{"num_hidden_layers": 9, "hidden_act": "squared_relu", "normalize_top_k": true, "balance_loss": 0.00758, "router_z_loss": 0.001, "optimizer": "cautious_adamw", "beta1": 0.95}
Below are experts of layer 5 (counted from 0) of a mixture-of-experts language model. Rows are named router (the router's row for the expert), up (a neuron's input weights, with its number) and show model dimensions 0-191. Each number is 50 + 12 x the weight over its row's rms, rounded and kept within 0 to 99.
Before each expert's rows: "gets" lists some tokens that make up at least twice as much of what it gets as of all text; "mostly gets" lists some tokens that are sent to it at least half of the time. This comes from a sample of Wikipedia text that the model never trained on. Tokens count by the router's weight.

# expert 64
gets: " ", "–", " (", " −", " +", "°"
mostly gets: " −", " (−", " Kitt", " +"
router:46 33 22 62 49 57 42 46 47 37 58 60 63 50 35 53 64 45 51 51 59 42 58 55 43 59 59 42 48 56 69 48 41 57 32 48 36 39 60 28 46 64 37 57 60 47 46 58 58 35 49 60 75 54 58 60 30 53 64 49 33 65 34 45 55 33 32 42 46 57 38 39 47 43 44 22 58 75 58 35 79 35 37 37 72 41 48 41 48 27 61 58 67 46 63 38 71 42 50 42 49 38 45 62 61 59 63 46 48 53 77 61 61 60 44 62 53 61 46 42 43 43 60 39 49 56 40 55 43 25 50 67 39 56 58 61 57 63 25 53 38 54 61 58 60 51 45 53 36 35 66 52 66 53 46 61 62 65 53 60 25 65 55 24 59 58 47 54 63 61 43 52 57 71 60 42 32 64 32 45 26 58 40 32 41 57 62 61 73 38 68 55
up0:57 55 44 47 49 57 48 70 50 34 46 49 63 71 47 38 44 49 51 46 51 39 56 40 45 52 69 33 61 63 58 48 04 53 54 41 48 45 39 57 54 59 60 50 49 43 56 61 56 64 47 58 48 49 62 38 37 52 53 48 58 55 48 17 58 65 28 62 52 55 33 48 67 47 69 57 49 28 41 50 48 49 48 26 57 61 59 37 45 58 46 59 40 46 45 44 41 58 32 51 51 57 76 45 72 59 31 54 41 51 59 20 45 32 48 85 50 45 61 38 36 45 70 58 41 68 53 25 49 44 42 61 54 48 56 41 70 53 37 37 41 42 37 76 50 34 62 48 48 42 39 74 32 45 43 40 57 35 55 45 31 64 66 61 41 30 38 42 53 66 50 38 51 58 37 63 52 65 43 35 43 41 46 48 64 55 43 77 57 44 82 54

# expert 18
gets: ":", "-", " |", " –", " /", " -"
mostly gets: " :", "):", " titled", ".:", ":", " ="
router:47 44 46 53 41 53 32 41 36 38 67 60 74 63 39 59 63 44 32 55 51 29 46 69 45 60 51 38 49 53 65 42 42 55 41 52 32 49 62 49 44 52 44 68 70 66 39 61 52 32 41 53 65 65 54 62 45 43 54 28 27 49 33 38 47 41 34 47 29 62 41 42 71 44 38 42 63 46 71 34 62 54 45 42 72 49 46 31 38 46 60 65 58 34 63 41 60 49 60 39 53 43 57 61 55 51 67 27 40 68 47 74 64 57 49 49 73 63 42 46 46 44 63 47 41 55 39 59 37 35 55 65 38 55 60 58 66 54 42 64 53 57 52 67 59 64 39 56 44 33 53 62 55 62 20 55 47 59 52 55 32 53 56 32 58 71 38 60 64 56 42 69 56 65 66 44 36 65 48 41 31 68 47 37 26 73 49 57 68 32 66 62
up5:61 37 64 63 61 67 72 27 51 45 54 63 46 68 49 53 30 59 40 48 40 30 56 39 42 50 27 64 60 34 63 39 58 55 34 37 48 63 42 40 66 48 21 34 70 57 46 53 62 30 51 55 56 47 42 42 47 34 55 42 71 37 58 46 61 46 65 54 56 67 47 34 50 33 69 51 47 47 64 69 57 49 51 70 63 57 39 50 46 34 55 44 55 40 73 63 40 59 48 63 54 67 48 77 59 55 65 56 64 70 48 76 53 55 46 48 67 62 62 68 47 65 57 74 44 46 46 46 24 55 63 29 65 45 62 35 62 42 53 51 55 54 26 34 38 41 61 58 55 60 48 49 56 63 76 49 57 47 40 54 51 80 68 55 50 64 38 48 70 35 55 68 57 43 47 58 50 50 57 59 39 57 56 52 43 72 60 45 45 56 55 71

# expert 67
gets: " ", " (", "–", "\n", " −", "(s"
mostly gets: "^{(", "^{[", " ^{", "(s", "[", " ["
router:51 38 38 61 36 56 34 48 36 42 52 63 64 64 38 73 68 34 38 57 53 40 37 60 33 60 56 40 38 67 56 48 49 59 41 54 39 36 63 24 43 63 45 63 73 57 33 58 57 33 43 66 65 57 51 58 37 41 50 38 42 51 33 37 48 34 43 30 41 65 34 32 54 38 45 41 63 63 60 45 62 53 38 35 57 38 38 33 31 31 63 75 59 47 65 40 55 39 55 36 59 43 53 64 62 57 55 38 42 64 58 65 53 52 43 59 59 57 41 34 48 36 53 48 46 60 43 56 47 35 66 64 47 54 49 61 60 70 45 62 46 59 61 55 54 54 49 66 44 31 58 64 78 66 36 61 74 53 71 64 38 64 68 46 59 49 45 58 62 56 47 69 48 53 60 42 32 67 31 36 38 58 46 38 45 57 69 61 57 28 68 72
up2:29 41 73 42 37 39 41 53 49 52 47 50 54 83 59 36 66 15 49 51 46 55 50 69 65 63 49 41 36 48 48 58 67 48 41 48 25 30 53 50 30 45 50 52 56 32 36 52 48 59 47 42 32 53 56 28 33 44 44 35 47 56 32 53 46 42 43 40 54 53 58 40 65 56 32 58 69 31 33 52 56 59 62 48 84 61 56 60 65 19 49 49 51 48 40 67 39 54 71 57 51 39 53 47 48 66 44 37 60 42 31 77 37 31 49 35 61 63 32 36 46 59 47 45 56 51 68 66 50 38 34 58 62 70 35 43 75 59 46 50 51 76 47 65 46 41 48 68 42 65 42 55 53 62 59 43 62 60 71 45 48 31 35 48 38 45 58 54 50 54 36 56 52 44 40 36 44 51 67 61 59 66 59 50 49 67 51 50 33 52 43 57

# expert 54
gets: ".\n\n", " \"", "==\n", "\n\n", " ==\n", "M"
mostly gets: " \"", ".\"\n\n", ".\n\n", "\".\n\n", " “", ").\n\n"
router:40 34 31 52 35 51 37 37 37 52 50 68 54 55 38 72 69 37 42 54 61 43 45 64 29 55 45 36 35 61 49 35 48 61 31 53 22 41 59 40 45 63 38 59 56 63 43 59 59 43 28 59 54 46 64 61 39 39 62 35 42 62 27 35 54 26 34 38 51 50 36 41 58 52 44 41 67 50 77 38 61 31 32 36 64 54 44 44 51 35 49 55 52 40 59 41 51 31 59 24 57 51 35 57 59 56 60 29 37 57 66 66 72 63 32 54 55 49 41 47 48 38 68 42 51 64 39 58 38 39 50 56 31 58 65 56 69 68 46 59 47 61 52 65 54 56 28 62 51 31 54 61 62 60 38 70 59 67 55 57 41 66 61 55 61 64 37 58 57 65 43 51 57 51 61 48 23 55 42 35 37 68 45 45 26 48 60 56 59 41 54 64
up3:48 48 43 51 49 56 55 49 60 53 55 58 39 63 25 40 56 47 47 50 35 63 63 40 41 60 59 49 59 40 72 48 39 66 58 50 29 48 67 44 58 57 48 41 57 42 62 56 53 50 35 40 55 51 55 46 60 67 61 41 52 55 49 35 50 22 57 43 84 61 41 50 35 57 40 59 68 66 61 58 63 56 12 52 73 49 63 47 25 40 35 55 49 46 35 53 50 41 48 54 44 48 55 38 56 44 64 28 42 45 57 48 73 80 55 40 72 29 47 42 56 71 73 62 62 45 63 38 40 29 46 39 60 48 58 42 53 47 49 35 37 51 63 28 24 41 42 51 53 61 20 54 57 55 63 40 39 46 27 32 48 40 53 61 56 28 40 68 46 64 45 59 36 46 62 47 54 46 46 61 28 43 67 35 38 43 59 52 34 67 33 46

# expert 74
gets: " ", ".", ",", "0", " (", "5"
mostly gets: " sq", " °", "/sq", " cm", " £", " (."
router:46 40 49 55 37 46 47 38 44 29 62 59 65 52 42 59 60 33 44 59 57 37 38 60 47 60 51 49 44 59 64 28 39 62 40 52 35 36 61 36 45 54 42 61 53 62 49 75 59 44 31 62 60 57 52 70 32 34 56 40 52 50 36 53 58 28 41 26 45 46 46 44 55 48 40 35 63 61 47 48 59 27 31 42 68 45 38 42 46 29 64 49 58 34 59 55 65 47 71 45 74 42 57 61 69 68 51 48 49 54 51 78 65 63 44 56 64 54 48 41 42 51 55 48 32 69 53 60 35 25 62 57 39 66 62 62 68 55 28 54 47 54 47 63 46 68 40 55 32 45 61 68 69 63 33 49 72 60 50 73 38 65 63 45 60 67 41 53 62 53 40 60 57 62 52 45 38 65 48 43 39 66 47 34 27 61 55 67 81 54 61 57
up0:40 25 39 45 52 57 43 46 44 51 62 31 44 71 42 65 48 43 57 34 51 39 65 57 64 62 56 63 51 41 63 57 46 67 29 37 46 74 57 55 22 52 25 51 60 58 34 66 52 42 35 43 64 46 64 46 50 58 49 34 40 43 38 53 43 47 35 47 34 33 72 41 57 38 42 50 58 58 39 53 42 54 52 53 53 38 80 44 55 56 44 39 40 48 68 59 39 60 74 51 62 71 63 38 39 70 48 44 38 56 50 70 38 59 58 45 46 60 27 51 30 51 58 29 55 60 59 42 59 14 53 45 59 32 41 48 62 56 45 59 45 66 26 40 43 67 67 52 48 58 63 42 32 52 58 46 76 37 52 52 44 53 46 63 73 41 47 53 39 60 38 47 40 50 52 59 41 54 51 61 24 52 47 23 42 73 39 53 42 57 44 75

# expert 57
gets: "\n", " |\n\n", "|", ".\n\n", "===", "\n\n"
mostly gets: ":\n\n", "===\n\n", " ===\n\n", "==\n\n", "====\n\n", " ==\n\n"
router:48 37 47 61 45 51 40 45 31 35 57 54 68 73 52 49 62 50 58 66 56 36 37 64 41 59 64 33 44 56 65 47 44 55 39 66 41 31 49 37 37 55 31 61 65 64 45 72 53 32 24 65 69 61 52 49 37 54 66 25 38 66 32 39 53 39 40 29 39 58 45 49 63 42 41 37 59 75 59 31 73 42 54 38 56 42 53 30 34 37 66 65 55 36 76 43 47 43 64 35 63 40 38 62 65 59 56 33 41 51 70 62 58 66 36 48 57 56 41 43 46 48 66 47 47 52 31 62 33 43 56 59 43 59 56 61 53 61 33 57 46 64 55 62 54 59 44 63 44 46 50 65 73 49 35 65 68 56 61 57 49 53 58 51 72 51 43 67 59 57 37 63 62 54 59 35 43 50 41 45 48 59 33 43 33 58 67 68 55 36 75 61
up6:59 36 44 47 43 48 48 42 67 22 50 39 52 58 54 49 54 60 51 54 42 50 41 44 66 54 48 43 63 58 24 47 49 43 40 62 57 69 46 45 69 52 44 62 54 53 48 51 44 43 56 44 58 41 10 62 47 47 67 54 57 51 33 32 65 46 45 45 38 64 52 49 52 27 41 15 31 42 48 58 80 74 52 82 49 43 50 43 69 27 75 47 42 43 70 62 68 66 49 48 66 53 67 57 49 53 65 40 58 60 67 62 42 48 40 42 59 30 75 33 57 56 53 45 46 46 41 48 75 55 59 60 24 35 49 37 68 37 39 56 43 56 41 47 52 57 62 49 46 45 58 54 55 48 61 42 47 62 44 42 59 50 35 55 42 62 58 62 42 70 66 70 52 38 61 31 35 61 48 55 46 51 34 68 40 48 63 72 39 59 64 49

# expert 73
gets: " |\n", "|", " |", "|---|---|---|---|---|---|\n", "|---|---|---|\n", "|---|---|---|---|---|\n"
mostly gets: " |\n", "|---|---|---|\n", "|---|---|---|---|---|\n", "|---|---|---|---|\n", "|---|---|---|---|---|---|\n", "|---|---|---|---|---|---|---|\n"
router:37 45 27 55 47 53 31 35 38 43 58 71 54 56 41 48 67 42 40 55 60 36 38 54 48 64 49 34 37 61 71 37 40 54 38 50 33 44 72 39 42 60 39 54 49 55 54 55 60 40 47 62 65 60 46 48 40 48 49 34 44 70 27 30 62 35 40 30 44 57 35 41 64 40 45 37 61 63 58 36 80 56 47 42 49 42 50 35 45 28 60 74 54 54 52 37 51 52 67 33 55 31 43 56 63 56 66 40 34 68 64 67 65 44 35 59 71 50 44 51 41 42 64 41 27 48 36 71 31 35 68 64 44 62 67 64 69 45 49 59 40 56 69 69 59 57 47 60 40 26 61 67 66 61 38 51 60 59 67 59 47 49 61 44 67 53 51 55 60 47 34 64 56 54 57 41 43 78 47 48 44 62 34 44 42 57 60 64 62 45 60 48
up0:32 35 61 45 54 55 29 38 44 37 45 66 50 43 33 45 36 43 56 37 46 28 47 76 49 46 44 35 35 55 75 52 69 65 58 68 28 58 27 50 48 67 32 44 49 52 53 52 54 73 57 52 42 49 51 47 27 52 56 24 26 60 47 41 46 26 44 45 55 61 31 41 41 41 34 64 40 38 65 60 59 59 48 27 61 53 50 44 35 49 57 51 40 60 46 55 48 51 47 51 53 71 46 52 37 39 52 36 55 68 82 58 45 41 44 45 39 48 35 58 57 35 78 42 51 62 54 42 62 47 47 50 58 55 71 69 79 68 52 41 60 61 51 45 37 45 46 56 55 63 43 71 35 43 49 43 70 24 66 60 48 66 48 44 52 46 67 48 69 47 63 32 52 36 42 52 43 60 58 53 29 68 46 59 48 40 75 64 54 43 49 44

# expert 79
gets: "-", "\n", ")\n", " |", ";\n", " •"
mostly gets: ";\n", "})\n", ");\n", "*\n", " •", " classification"
router:43 39 39 59 47 48 46 50 27 41 58 57 64 59 47 63 68 49 43 71 66 32 46 82 20 58 53 48 32 58 67 43 33 66 49 51 33 33 58 45 38 64 42 67 67 56 41 52 60 40 44 58 56 62 54 52 56 32 54 38 42 60 42 36 50 43 47 48 41 62 47 36 51 49 48 46 59 60 51 38 68 36 42 33 64 38 52 41 39 26 67 65 69 38 62 50 55 49 60 46 79 43 50 53 80 56 49 40 38 57 64 81 52 53 41 71 64 52 37 45 28 33 69 44 52 55 39 60 38 37 73 56 44 52 54 59 59 52 35 52 34 55 62 61 65 61 51 55 31 32 63 49 59 65 52 64 59 55 42 43 29 60 60 41 59 60 53 48 57 50 33 45 60 49 77 39 38 75 46 50 41 61 32 53 38 62 59 70 51 51 65 60
up2:47 60 52 57 47 41 56 37 42 65 57 51 33 80 52 63 51 57 44 58 58 44 48 19 59 63 55 63 37 53 64 53 45 53 47 72 57 69 54 44 68 31 44 70 37 46 46 56 55 41 62 46 61 28 34 30 51 41 46 55 57 57 36 70 57 34 60 47 47 56 52 59 34 44 46 42 51 60 58 62 59 67 52 29 75 41 58 56 51 38 47 69 79 42 47 64 46 56 20 27 62 47 49 60 51 54 45 63 49 40 64 54 47 42 28 36 44 47 61 59 84 38 51 27 51 38 62 43 46 54 69 29 43 40 58 60 42 48 54 72 46 48 43 44 39 34 51 36 66 33 55 61 32 38 55 38 65 42 37 41 63 47 28 44 34 43 55 46 44 42 66 41 45 53 64 74 46 36 56 48 52 81 63 45 58 42 67 64 53 51 54 63